Weights of a small mixture-of-experts language model, trained from scratch on English Wikipedia.
Experts: 24 experts in each of 16 layers, 128 dReLU neurons an expert, a sigmoid router.
Training: a variant of SOAP for the experts, 579M tokens.
Below are experts of layer 8 (counted from 0) of a mixture-of-experts language model. Rows are named router (the router's row for the expert), gate (a neuron's input weights, with its number), up (a neuron's input weights, with its number), down (a neuron's output weights, with its number) and show model dimensions 192-255. Each number is 128 + 32 x the weight over its row's rms, rounded and kept within 0 to 255. Numbers have three digits each.
After each expert's rows: "mostly gets" lists some tokens that are sent to it at least half of the time; "comes before" lists some tokens at least twice as common just after its tokens as in all text. This comes from a sample of Wikipedia text that the model never trained on. Tokens count by the router's weight.

# expert 1
router:129163198167134130186128143173132128112141152200136152101111151150122110110140120079144147088142142155170160163144143122118090139125086087139117109193085108182135131122100084130104048182093169
gate0:106124139071133152159184165173091061089189134159115188161147102178086119119115134129165128081129028143123160140100135148107128143161175114095143144097121155127109124147130106128125181054088120
up0:116083183094109160147148150132108069122198177184136184116101144168076113123135146120145153079135089168112130115117115158088082130137150086079151123080136131185106155143104105155134168145082050
down0:174108146161142200123163180148145097165117240125160142147170105172087078157070091086108144127143113098157142155138088156077083186121176122119144131149104132129099152168124130134136127116058118
gate1:126140110185136123161116126121079157142157137216132141120121198152156102144128150111184092106165116119080103118157151116114068102128118127054127132115128099116135091130108115135130094125075153
up1:091137103133121092156124114125071146137125111184155126100121147184147171142097152116143130110163135119093120089183115129093079073163126157069131130125133097148091147139084103103169138129064140
down1:142168171127129163123180150130118112154162076074128042130151116112102078136108153075115113121176154112094098096150153118097130168124141130095105153126214114100127119085071134165121092117095139
gate2:078137125140163152142105152114162114165176114168136161115127120082148087175132128129160165189180137128102117148127157083079126150173142124055141106168139153101170140154072124179108124163147130
up2:088129158126140121135099132088108109160138140153118148097099121094172099154115140123174132165158125119077101139138092109084180106119121144070152096166168177096194108158116130158084060157141136
down2:160166097099094106080110124152174099136170143119134147070115138146178180122130182132121153120099143140074139061107152161116183139094161110147215147141158135084118105128116134171173139084062124
gate3:127122127160147103128176156102197091094199170172110124167109194153107163145107122155116126110071186155161156107133128122153023143126178090117181103120171161108137076154113125148090108129116140
up3:115131127129146078111175128142194102101233175172114121177128217134093148131122111158124122132100179151183132120113100095161043142120164075124162099139159141119131086137123164132092057123098132
down3:093089128119155105056106118172132119163104117149079140109073132080130101125099150145116159142129124117073123128138113110179097049089105149115126154101160114118163104089165118110081105090092127
gate4:107098204110109134148151180101121167135102157174121135076102083110134086144155160115117072114183206202128100162100127157124088111123074085143161111142108103174152116125109145169155108110121086
up4:111120215112099112176167160111125154119090126138143092089096107121154083169120128142120094107163194173118115162134106117118119125122074089135162099087116104153146162126116150159167107036130107
down4:137201148132088140123126177132136212180191130039128143198070083089158151183127068154128138108164130158146117142118095079105130071115138128101135152148101178097145138089109216128147130070129173
gate5:113056111153157145155075156146136113191096072123101055178131155126158069153169160159090132111129131177120134114133131161140116135105105126125124079120148148173102115136095122189155137078151115
up5:121074110145155140165108141141138083195089105125164083118149151154133061155166191175099112138100106185128144054124157135117086112103109135094126097194120138183117131157111140167143108073133162
down5:079182138140105099130168181114140095174129169190132094115141115070124120156147187103127131117113168132103087127124144149089131147129138124139114110175091156081158149112115081150105119143191196
gate6:157167188112120122163156108170173170090179097127083114148122146119170146115087074106144154158120138099125175129129139112118085155156036133189108130168159149119156106111113161179172131096132092
up6:164148181114103083155139122125132149110197135098133146146136125140141133138121108083149130133115119134104124134142139128117067171156103151157092130180152146107126113076098154193207097139145100
down6:134166167119087150115131161133080125088109099126102056141146078160083133108085109179165119173169107084151091143126146144107122099177164124130158134113100108122157187187177073131171126094116112
gate7:141131189133092110142151112071113151130180133163106202178109157140166056136116095109179177158121140140108116116052120145076054118086106125119140160104126091167148158129126087103087172076131207
up7:137129162096110084140115088106117139116169125150128197172134145132120044131131080123191180144108164116089101107058123150097055128103109123112146178120101111190145159118135074125096168081124215
down7:108165183158072126147094123142125168143083167134200133136093151051106111083105101150094138124154122111112160089178125137095184070117147128133067136123196187187181119096103111069087128129123070
gate8:139135154125140190193084091149109105117160133153169132127141187179169195180124097094094164128154201117162181130129142150155143106123094076166164120142087156182099164123144051108155109131131125
up8:115099165131119176154105137128090140150133126115167129104141182135149185167108107109070137181187179076151128117169142118151140120116124081165167126119072171151113152138131107085105115095122161
down8:115101076148064132156187175211135108085141112149171128110182113055120179178097160161121185131191129138192152089160152132120163101116177087091179091110117166192129216123096117153155132123137146
gate9:104169166124134167151151107158132089072179048191052163113107117156100141186104147147164166093136131128167104156118102138107140139126066093175094137123148072163127115174114107151156147161124121
up9:124128179131115134141139103129111131081185076181051139094116117137120173170086143143137125095116140127162083155118101163111145118123077093184112158157151090161117108131115103142146131157122139
down9:082170146134138105126166065148160123118127128080079111158088117107123107158140110139132125159085102172113167144179097163115116138144145087083151138188132095113117151107134117111094178178120079
mostly gets: "\n", "\n ", " MPC", " Total", "==C", "Personal"
comes before: "-", "\n", "|", ":", "The", "="

# expert 11
router:155205136102150159152063107097155140109102159141113122127144161114152135172123136142093117102189111105156143079103132171120092189128120109156136142101087159138122146097197106160085114126109142
gate0:106152170114094107129126096088155204101143111092100177178114121103141191125162195112191128128105101149151177123087141087136102134072135144084159116085136100082159145145150144143094148159146172
up0:081174131111092097177075093115197135067131150094107191129098078107149167131158141127204154128182105123138205131095151112141109090083133122131125123106140109114115139126148129148103149148135131
down0:156136082113081127149154205152105142128103147147140185148118155079104155107132103075176155126124081146078159159172093097113187161093088052150153113155076146136147124172165138122094086111137135
gate1:147174117078113149056166127144141165099136179133122168133140160111183173182103084118118092072155068134112146146151173159159119204102131104129130110183045137149174152102130104159096124087199102
up1:126161129126103151070189127166134156142144155118122183126092125130141159126154107122119108098128083183132191139125172114156085185066101094114124138153071124189167206118165098160144113098193140
down1:154156114118096122190112137150194102161097093113146156052139182148165099124090151173084148123120078162081116168120115121161046111169105039118121126101126140112126156119128150112059120111086067
gate2:121056126133158153081108166120103096151157135140120204167123180154174168096112136145137050162091140138106112109150132062141134118112077146143173154131109141072164142158131098127136180109116142
up2:145094061077169165119124122128144111116195158096138142180134147122178149104089126176140086129128122176129149091135152075192160132125083141114149163190104098062127140162138137151112174121119146
down2:141137162180161102123139084076098147176104197094136091110075125124139157185135120103119150093116161090194140073109135111120090118141108134146151146168097106095162127087130090160137074116109040
gate3:131152128156107124069156139068128126087126127139055127154152112170180128190134122126168063136146107108170136124092166132121113111117126137148143123137105167154160105162145167124139080161142135
up3:135138150084122142099130121141134164109119132066069122160142140146190143179126103144174105128095123144194135152101145166123098143111132148127110155136103140158166111127143146139114088182160144
down3:113201129134136134116101245168101103122121180098142116132093059139161144045107131187121163130135105071074126153095141139187114130092124039157122060159147119115107159076126126146126128112138164
gate4:112195108104100087112098158182163061097131139116105146141167110110167124129110159062127133144160116087182126102113107105177073160080138132142147119108159177158140167153148079169183128141167148
up4:097200100053091108100116139150154062081124139145110145172172110132130081175066155080104149127132093130174140082113120121149073156072143160134123144135139159132134137143122071129165090144155160
down4:113121117124123094130093116179133162123095115112153140164096130176160146131109093144179120100071127117122146155134178103215146093178106144111094110116127128143123159129097120141149118100100125
gate5:137161174143127113133133147184106128140124132225142179117116113099164058119092152166042115146156097110111132124121137091092122143163122112163131145140096154139106081129093173112114042097171122
up5:162145148100106107127151145174123144133116149150126209123132100125131107126110120136014121149189112094127099132137123137112125124124150093152141119145069196165138116114117187090183089074144087
down5:155086109160087132112176102107086161130114098123143147076153126138168080106157075090079152169133100111129131089129164120161103163107140033125109182146133156139182127107140138132106095102113077
gate6:150189115111073170088121153112130136084119124127120107098112126103161155153187111151170098139110174049152123117167147118136108118132180059159164107110123153146125090111150130129160121101134133
up6:120157097082046140142118120095153150152111109129080162120123160060147212201199105134118118143084165065119134094077154112121089134071158089078148123085180091128125104109153083106112107107117151
down6:139071161099196158133071110143104099144114105149160115175110169103135129169174108117150085178099150135120115125145090108072131144146105146134089191110084104108128121147160145119136156212132115
gate7:184126137116133115108117094081126154145168142114142100146135132131107108100151132177127097180102108154141178076113171101213099095129093154083091194164127109145182179095135124129123127073185097
up7:113132099125091174187122145122151178118129095090194113188133159132134134082126146173144127117138122192119141095113126100206115043107105115093096157161102147119164137066179131093133123109160124
down7:143124167095139144176148128098140085094123135159152122167140093135118139125135148126161128191157148138104063165117136176172173168183169113150100091128147147125089155123123095101160149177125145
gate8:152117158148160085150087144097150140087116162152120134119175143102146147098160100121055139163149186142147165134129110190174082104150094126141118159108094125105080121096162203114086054205174106
up8:153133142150149105151079188101108120074105127129083147121165105107145139097177104116085161141134195158133131176121140166136099106131097121113135130132114128108086115089125201103060124140151064
down8:080115153178130065138172162142157127107207130135127153155096092134114118104117107120150174171102080131106106121146108103108167140123096116128140139128084135124140205122115092135125177107179091
gate9:109184173122125148091081137117160144089116174153124159108172191110165212102076180141094144113138124141140065105129087142091119084068134083109149191091152126038112189104124104118130070158121176
up9:129153173129086125113071101136174110091182172180151126151211167130151234072102164114099131139131164129159053135125077145080118095025118118101123160118116136034104139136126082173132036118134175
down9:120084142109163061135174102114087176100116131127060074143157137181065080165171135138110140122104094079150163126137202164149186151165095232102101130142117136216198115116182133142144166099157100
mostly gets: " in", " of", " at", " for", " on", " with"
comes before: " the", " a", " his", " its", " their", " an"

# expert 18
router:174130144121095172127109102181121128105133161120091158153171146126116120120127088113106064121173120138142161119139101148100155179060061120106122070132148102101108105152127145164094076154112091
gate0:105125139133160163199102157204151168128178159166108128159101174117110087150082168101115110110163148123086152147152080156072103124120136110139127066098135100125207145120127077092135060134115160
up0:105116129131169145182129147206147154112177117135097116114105182120084115133106198084150107082150137144073201169127067163073116139158128109157153089098148097129193133142108096099131087114094149
down0:134110167110101083123177198075130104129135136145115156118156161132215101137145086125177144164085205067107144100167100082127189148143134097121116120147149076133104144140087117156077142120135187
gate1:063114161118112132136103102098077149211149172158156187094143114129105103114122144139182067121154118137072047072079134078152171133127067150082137132192136164157140134166096128071152117109142078
up1:073081142114091189128092127097087130169164125193127177163141116090106123106127134118198085142150116128106102076127122090153161137126066157073139135162108143122109121158091109102147128128153088
down1:029088147102088128137173121168154139170125167129113130106126127150135116152085213105133137148165137107087155132185080205128096138086112217142125137141141119104128111154159104139167134117139137
gate2:110130136123179077198154123104110107111152164166110135140228142152111106122119177110171112163153127146132098139112108098189182102137145131140146122103156054083070154119085121123106132152134173
up2:084172125128154080165187102143117164123116145142122067137172100137167095155121177094172095147163122168124111112126062122150147146181115121155134095113151078079089151126099121116098141154174163
down2:094150151068151126129120081135139170073140093110145130087111160154071136113129090088105148115135085140096116114127169100117177148092132085094140117191176170154086168124170116144111171151120131
gate3:140141094128052136110059151156197094119135143162094148126127076102155204173141140114172085187097100099157083096213116113104120119123108107195116154173120124115143154153113095109032099174163138
up3:147155093141086146103133147156185108118135116137080161115114094070149184145123215137172057189080101116188109082165118109091110091110134134172123157155111106121146105138110129123075098179135127
down3:070116088140171163106150083172125136122132122130135152118073200135134112128110125141188138118119114127144130169118150154101132099096134118150116156189074130080078116114129064148099147151063068
gate4:158126103129169139119121114126102093204095155139053118119142173107087160103059196095144151114111120125135093101133107132115139174104124145095166117137136103141090091187133124133117114133113189
up4:140143117109178129132164106149088119234112137146083143131141165112069114116070185109134141121121138066099112071153124124118180193095115130130150098149104077146117047128148119158102125083119128
down4:125117169141109111148109137073115131103096143113095146129131162148151172132113099124152165134199096127137137181067097119099154112198093144139137194094158161095154140126110115147071147121142140
gate5:173112148125093136151122126118127147138140086107068110097125191115187126114059126142131112093089144124170088148114139165118145127135117144176236079083123077158154097173124130149117139190144144
up5:186136137130116095128144143110086158164116079132065119100179189136229129143084120151162125086148157132171095161161096165088140142139098142145216096108108122150136127210061131119090128186137205
down5:163135066155143100162106121111113146114190119121122150084139081105123101102155152118113108118106174118160117149123126187117177156062134107137088092087149088107136103148132193199187117102123139
gate6:114163095144118086120126161180189104123078110083144141110136146110068106109166116132117131131130099135098130131157157138091143114160130140105146131184077107097080148101178134114128114190111178
up6:153149090153100106098133162183118098150096161099100180118138104097107081159151097109102099136128163144116117143117134189070118102104137141140114130174081159124094169133171127081125117148114156
down6:130132129149144152152119177096132134121131137138102089133141114127147134158131109169121194142151095102166100148113136088152078088126153132080131174185123124137191126106167098085087148143143178
gate7:078100169124149115147110080167086157194148121112092180163131085156148156099136145131043156168127106171136110144073105194108051129093092108137103124119142168109103103071135126197104134159190102
up7:080112188093120141165104096123113167148183182145080162143137126114151151093077121104076167145137116167179146129083112160120104136073096123108138124124113124111153089035122128170117113159163108
down7:111149090123117092104146170140130123203144128133133124138161144121146169118129071100128181156117157118153194183112211135117160099164166151131137089192097133086113129138153116150140092033137119
gate8:141166089152135122107093151098131150129116220115114129123136166118148081153144120162127097060128105165175113133183119099144102175119122154154152095116097106120131114090118158192085151071111121
up8:115161129196135111090107159115145166170186197094126173095148134122133111158155139087139124077117116158124136133212082069169109145090128144115108084131089107107102183031095124183100128068116133
down8:132089130101158170139159049121171100116101111158114118086113115095090142114122137122080089111107111129131143137098099154113127139075118179059093181126103123156108119120187129189125109192157169
gate9:105157068136138126167116099143176155062168160100101138142159133092087165146109174162104111173151106174105159102180093104140114067116089140059160070142164162126148140106135111083136151107112150
up9:123155049128082116170118144138154182101130191098084133152146098090112138112121150122112110168120122215149175160160117132147106088108110160052138067157167150100156163077147115070110117075079177
down9:162091128074129109101190081143151119154107143097144104115078121132175190144103100135122152089116175153062092131152088120129102151132156163177138100116143150159058167086072092153073123118088151
mostly gets: " is", " was", " to", " had", " were", " also"
comes before: " the", " a", " be", " in", " to", " an"

# expert 13
router:114153127084138107154142125107165102123142141148119098152224124112104158107116093109130078091147088121144124201099140169106142165092115105117191097117125104169092128149144125095098134154083137
gate16:067158142141143181158091116079117088185095115139136151124090153114159131143146115137176126164158115159163132118139123101218138134062132121144107127116140114128137146154088138100104081104103065
up16:085137128153105175127126093091113045161121109103114108102095143142158116147166156149165130119130111162162121114103140130221133159127127122132124141127155066168126153158095076100129133118097116
down16:098146110137109095149148139159106067160127098091155140098139147185104107186121127120162125144098105146183171121196132101159193157138136084132137189157178175186130179141157115136124180115171081
gate17:150115170125125129165156130121157097115134155087175156144161086172147107146180060131092092112157160194151148108077093149117143110097097116135167118084101155096168126133106112136123111117121086
up17:147112166129113131133153119117148132120127159139162153106109072155144096126143107114097102125160166171144138119100072159136138098055113133117164129086134110121138099104099107110140115091114100
down17:127092091142174109113096069122092128146096074112158120097162083199129117076142120060135139133199137157182104204121105132034182147148092191110076159056134118186110148166133169091150148132118121
gate18:103131163067163158078112139142148150107134100132129095144171131071112110136136107098115174149198139143167195119153104117105118156118122111149127107087121089123163205147176174088150113150161067
up18:141120174106138160072106146145169204109140138186109053131183108109102097154160101100116176142191133129198182141130146124075148165114104094161124122079114100161144193133167167080133148150128087
down18:054124093139118109174171098059159104100118181161148149091114092099087138117106125187182095106137154046152155117139115109137103192176119121117162056180125146158114118129127051146160152115147146
gate19:100218148127075141119137062129169160138106113106046131166180125166129105139160142105179077170147148149161147090177184196057141163098113098076148145143164131150153060145121121096131145156084134
up19:088184128147079154127138081136159176150105116104064111137177129182118125131159157102173102132103108122117102105147110197085135158102108108101151138135151150136138021119157133115114111116113122
down19:111130115110136133099156150087085121130100175111136141160059119127143087105157139137110135097164129132105136115085124177126098121083215068133155093187141118115142189137118132107111127119112113
gate20:110111107133116144102155151129161091121170110111149120159165129103090152159143058133088129114148126105130164111139119159213139131082122120165111151109179103057121209170150136170159155139090120
up20:105090125122117121097165164108191094123159130102147128155136160115107112168122096143089138115143143095152171126125114130201112126069136116153125129092203165109123171159109096164181165117083106
down20:096136140177062121146151174079174187151176048115181147168087022112168132123129142156113097177131178107176138148131140130107097103073098184175164074096135160103128203152102128080179105157133136
gate21:131112185109138121104114098123175119142094171190145160110106098126129162091117081114128079118122086089151122197135154165066160159084133112096163142092110134190157156145159055116097112119143150
up21:143136196164147129085152084123124091127085134204157162105067101097091137098137064104151074121148118130147109204143170140101195155070124116114158146098120162187084184149136077103105116137120162
down21:116123120117101090083146142122116104130107106050156095118169166114148173175147178088111114169099110123068193150116108120170060116140182203142114109142117076148146115128180130126118142089135101
gate22:197111125162128151164129148083130135108176144110160121085150126139128138157152034048107102097157140161178152167141101109124179100122163127103158118178118143131147099088102150098162146114097130
up22:181067111150108083156128175063110127123142131120171117067108135119163142183200115055154108078157153153203146139133109108147170112160167151101149126135122119111146065087089139131203137102147124
down22:148132141144095169172156105080031111121136100074133101162164078107128137131072057197096062119107125092136139163158166130129200115126102131154128155064171220116155106120149162164191082110048157
gate23:103121122070080137175114107171163116141133169174123216184144092084137169105105090125181111108162116079139147138102075140080133153091086109084219152119178125140142113165146125148132184119140076
up23:153163083096108123159140113169139096102111203165147124151180133135173125108056144071126143165150113121138148124113136112093184118115091086075123132091124146131097110099098125168178132093118105
down23:122135118201095133133084198098152125094152106082119146129071102175152115100088105153178160153172116127157097129156076156129127129094136093073125164122119131106174138132089119152158073131138140
gate24:165188130118146119116136137107125146137115117191187061153143117137107173164183155162136131163046129106217139149040111204097119120123141123143104118135117129091159092132136160107162100145081120
up24:155201121119123134085130119104128128173066147184113077133137138122134176188181183192159093130067125096198132164017127166119156132126120096161119127119094103130136094116127191080155064134076152
down24:191100103105196149159108156161114107107191117133145122189129131129147101115155134114166199125131156162095097155152068144176165115136165159100102119140111123167110141097149123077139122119063116
gate25:148173141092081139185112092117128143086146104089081146112153167162139157160147130125124163118116120126141069072126117148111164154160124117170112134130172136076165132086166118138114120160196139
up25:141160174090116145175175123106115125119140129114068121134195188139079174120155075130112119148119092111135103165113158134126184155142110136168093160107181149145119109141161086161082153184131143
down25:108099151162164102107144096131138122201109085174096138170156097145120117125123114100161119174108075135119138146178118124099164109070125170112132223154092078168158121122165212138141127162120154
mostly gets: ".", ")", "s.", "es.", ").", "a."
comes before: "\n", " |", " The", " He", " In", " It"

# expert 9
router:123179133126117146151143181151171103138124168191107107145161139101135130096128075133095074147135106148142159138114106108086120119119106079091129100139114116208129076172133116117072114126067133
gate0:128135077112127120085125142059100150133111115121111154076150138143190180109129035031112110135146141137040134159150151104187153171112093168067149098182135144081117107113114085162056173180134170
up0:149157100147116116061144162077126105150096095132104174096203151138167204098145011066123112173133116173071148140190120111174172202137152134083153086179101127090118079129127118159083127131125132
down0:141117132145088142183162066135093069126153101149132145096146127124065079139059125145128103148075151138160128125131088129116083137137172168184109197086167065137134152158128143107155089060119132
gate1:137110080107090094160107122108125149179152136157143122155185139156204105115153098135093133071116173098186179142125152175133082173097154152096091145115099123156107107109162108098097141112115133
up1:126159108078091093168141132085141184184142168173122078139181143149202117133127080126067122074091165093151206131095129178115089185105195125090095130141087108165112133107168099097131128145098147
down1:124136133184067110127164151114173118079135142139137125080130114129084161135086159141162135104145148110106129103082129118109114148168082100111095104103137124083140176126072125159124188111129146
gate2:097160142116113153088131114067151204147090146147117133102110132120182089074163088132134120067131121057060174175125125154115166150087122117131140174144112119159129084070152127095120091122069161
up2:143160122153106111078135130078155209134098158166136135101106147101180074117137120146098148055114146108066160156113128140118156147063143136136163173161131155134112118068134067089147092102083151
down2:156162102190096141167124125121135141122199113166106132170109103146096140161134141164113168134149140083126118171188132226139100149113153107138140106122150177071133140044115166091109163153113146
gate3:099163138174142151109185124156138112080125133167103125182171101181087108124203161191110164137129147208143123126150138083115104140066167114150135118126142124127147159132092175121140118129096134
up3:133174151200104128113164132143124077093148103145088137162108099163077144118206118191115140158149145159142125119141146113110092110093181105170145124130185166170126133154123179118159172095107130
down3:101163129148109149108112187118155127147130161163097118140096157110177161156144071117133158140180121087124158181060153100114197131126096116090104098152144124132167065173097125067134166125133096
gate4:119137110199151118101131157178130117149110097139146099157182140121115120152170169138126134133165119135136098096115169125135126104112135117117180124136136134124155121138137162130143183128105089
up4:116131131191130093092118127167102116092116088142151113128136157114129119152136149129099127148125085160109083139134139122162154101084127090097146172108136111127162127131161132140185197132116127
down4:099086098134141199126111118097163147080092178079115107123160147098201091167159158071140089067097078133167137095175087162061124081154121141170072150163138152101193092113124094089128146092114152
gate5:107165158120105106130142103077093172143169096077158151169128127122117117125131135165169181092110143089126106122149164085098136204069118148133082116125134103177134189127106093117151081169144190
up5:116155128150137133144120152097123163119166094073169123183100114126128103113115146120205181110149138106108140092141130132136149173070119139179103099127117125166162135140102093126113062145109159
down5:140084159078161122116122148126065118133133127133148150096081196089177131065122131187125119159129150103069121126153128103098146164123121096111094103067099140106154103147109137106105163109162105
gate6:097132221159104110121182141151132130128135113182137092134079109121128164101155111186165135178089155211150118108097144156132125054066070108087125150205133161165115105079080068135151142157113171
up6:122133194134108122102174123118119164108094148175136124121033129140153163078145139180140136178083174187123153154092130161138107084066061119098168139229155193159128106107115072098177148136153158
down6:127132138138117135152137212140061216149125136103172152122133107086107088104109107158143091114140089182163203087125091094082119080121136104100165126115144116082174136097138129113130085095082100
gate7:122167075108153158115134113187149140121147108118116142145140109142142172095111098166076150115093153107103130109131122114133121128137122109120089190148120127083168095169167139142103188168139154
up7:131174125107177181076166118162155133093133131148140154166154147127123124124126111136071158095103158118122120152169147133126099094067125150121091156167098152054143097169154124151062169126137126
down7:135108084126113147201120067128110120114099108171129107117153081194147176076100117137178176150132115123150158141121190163139164081138085149150190124145169184104100172128048170121118125117087130
gate8:175128153109150154139097047136121101189108160121153179120125134158119129150171166166111121105155140073164158099102104109106147107138080103132134126160129154125116142119160145095136185111160112
up8:153103173133130134160091083115102130138122122110153200127134164143108126130151183177109119134168139098139132121131111084132128149110082133157126145157144140132088129111158159129134166114140127
down8:086178089147169142134144149121036098113148103094071139132204139142111210120169090115167112115160133094113149153153148114130186119150169191195119166174181061119186114149108138125160143145082189
gate9:058129073077100122141156124165061177090098158141110072158188107087187107148126123094173147150114106140149110115068120154143101123118133122141182100037154168152175094173157103102076113191129185
up9:098105105058088112130124136145081217102072174156067080109207122104170086183103110094153162155143082142181130091062112144142114130090127076116183118056154185160174120162163106093070118193138168
down9:114123151170218150193183190134143091128150115156190135083148121111118118151098131100109079146145155116136149146115112066179142123127147153151106124108119127113147123139161108122104163038141122
mostly gets: " 1", " 4", " 5", " 2", " 3", " 0"
comes before: " |", "2", ";", "4", "1", "3"

# expert 21
router:179105170084160137139120117148178068109108146140106122179210124134094093076107080101127152102137155152127153205139091089101175178059126114117104115127144124162111134150199081141099199166105175
gate0:065105215111097093200119113089112129101106155161159147140097192134111152125129089148121061104117108181153125088077148111093114124084159102123127112159130106117131135102119123153092125161132073
up0:157091128136091153110114119127194112117078174143067044115169121070116102085121129073116110121141142104120169134098126136119158194117136064171206107087145086142142094166185158118070127188124149
down0:153108112176134058104137127085165168118134172127141103153140059138115116145071118129196121123130099131152131119117097154123156115116112151131142113054128130126162157149127126078148102093148166
gate1:090150142094149151108134081123122181097084093103134139083139138123123165157166100128127140087163087133170207110179135101133131109099089127190143131139115161123111129151119107125143134157165120
up1:187141139091151129134088097168106160129133108133073117091147099088102138124146123082130146101156109145127162187187140104166104085058125110173111106137105157166099093167143107162136134172178153
down1:180130121178117154089130079154133162145086200170092145110124169139151155067133142139092137173117126178118117124138074129131081126160142097090116117142084096138113193099145099128158144113111140
gate2:107111167119141105092170108101115115100173083154121164120218120099142106102091045081135131116120111123174206105139064120085099116154105137134168166112146145174090164175184124170131206134113127
up2:133134152118102046121185109109135118071152094171128170122158095110135168114092077119099146110174119123152116109137101121126157148186082128180120158161121161224096102145201185137122150142116135
down2:156163125134174097119147125154124178121053102157096114093127145147113171159129124124144158113069133110137134114116129102145109157141151156208142177166181140155136119121103096128114140147104122
gate3:105133130073119104185177136147118124139087139125166142176157143119115166073177065126123097121103122140099148071190131108148123102126123164114135127122054090154110093164146117111107116188140170
up3:062123092088135111182191140160137119098074141139155126161172153170088148082151048137112126121106122172123128075167089104181137124144106171141131108098099079180077121177163123123099134154131157
down3:042174132121076097031124181131142172181126122133131198120102109134097160151150136129149130096167135135128146202119075139125092169089123112153106147134135097144135064137131103037096136125153179
gate4:150194143146136199078154167125156139144169156184156109086149140192074171123155121085106097203168189131194123177118103145128142167131104141079133167127145175129157163158182079135137046148102164
up4:155156140162116190120109128110179138141153143171139108086129085159094134124118139106116120154154206088185117155123090118071107155130100156106131182157155194163176158113180080154113072180120153
down4:166132103148121138171154164171121123088131174123131115091175103139127115125150149134099156140178163174154165127134163093187107113096133127157123183049172138122098114156082217092148123149091126
gate5:098082133100131149111141122132153152182231127154082183159155083148137136129196186155161101165109118125152164143189156074066123113128165100167038114123143135096127095092170109108138162079134117
up5:135073156091120144125124133125169170172227155153094151131172093134151141124169196132154081153106138119161195143170155059074136127102149077160068090146117126115124116067163121117115109085171103
down5:124147111151123140104133112120113170160151102141163158145052125166181110102090125105129085105118107171108162110137131095140138118137134126129082103161165167158111140143121110133192132139089102
gate6:124116101087132103104102133144190122100075143143177094099125142195149107140156109168134121236117119144136107106108132121132179122097122124051130104119147138148084125131137079119144136170123136
up6:145153105103110125101137150131165120106071128098148083130179135189138114157124112162108122164114127149147110126109149118154203119104154151076120111103189166178095124157099073126136123112111108
down6:110059121117137076150141110079101153130169138154118174163106157130143101128142179082134107170121141131094137166118141128098082083076176126096122140160098129136101130140135162062139141129114113
gate7:123034168109144207144129164059069201165078165125130135145133113116128128106133116168159164192163142106090039088098188126122127118112071108195056105117102142057124147106089137124125126139105107
up7:108109212107160182164148164111072204189054139129099089150151084128140129111148071157163143142192101091126075109131175105139102134125076124187081118118110121103117163115128121125135102131099085
down7:088173149156125117136129157122122157132139078151120128129108132143184163109174194108160123081085161132192109114100157120141104134183138138136078111124132063104059111172102124125156141100097151
gate8:170128143216125133131129202118048134147124101112115134100153178123156090125162190171153168153064147056087130137083132102093109134089073151106100041137058148134106070063072108118134098147117156
up8:163155158172121133112134198136045123122115101123111111092169130123146061124130180140135157135059131072132126137061109104121136155128071165114143043136070147115127070065104098117109086160117177
down8:115165108172095133133132146157061096126109133123088126093163209139097058150231087133094223145114090083119106126157157123178158111085158176156142129135124192084087135087178116097122188236118108
gate9:146107110077104132179149133118204131135124076159091049134077151130134149115135161141147118156126161150153143152120103147190154126097062133194142135152115174162124094114138099067057167089141164
up9:124110140069099139177126117113220141131105084100118106120118129151148146146154152163127096153102164150132156170135085160160164107120059163131155130109129159152080117124150105079053139065172171
down9:144107117088104128207164064127195142135130082139136127121129110063103087148142126104110154143135149113150121126136175135205126157138198255152098255161149108135159117111139142134174100096148111
mostly gets: "\n", "==", " ==", "===", " ===", "===="
comes before: "\n", "-", "|", "The", " The", "In"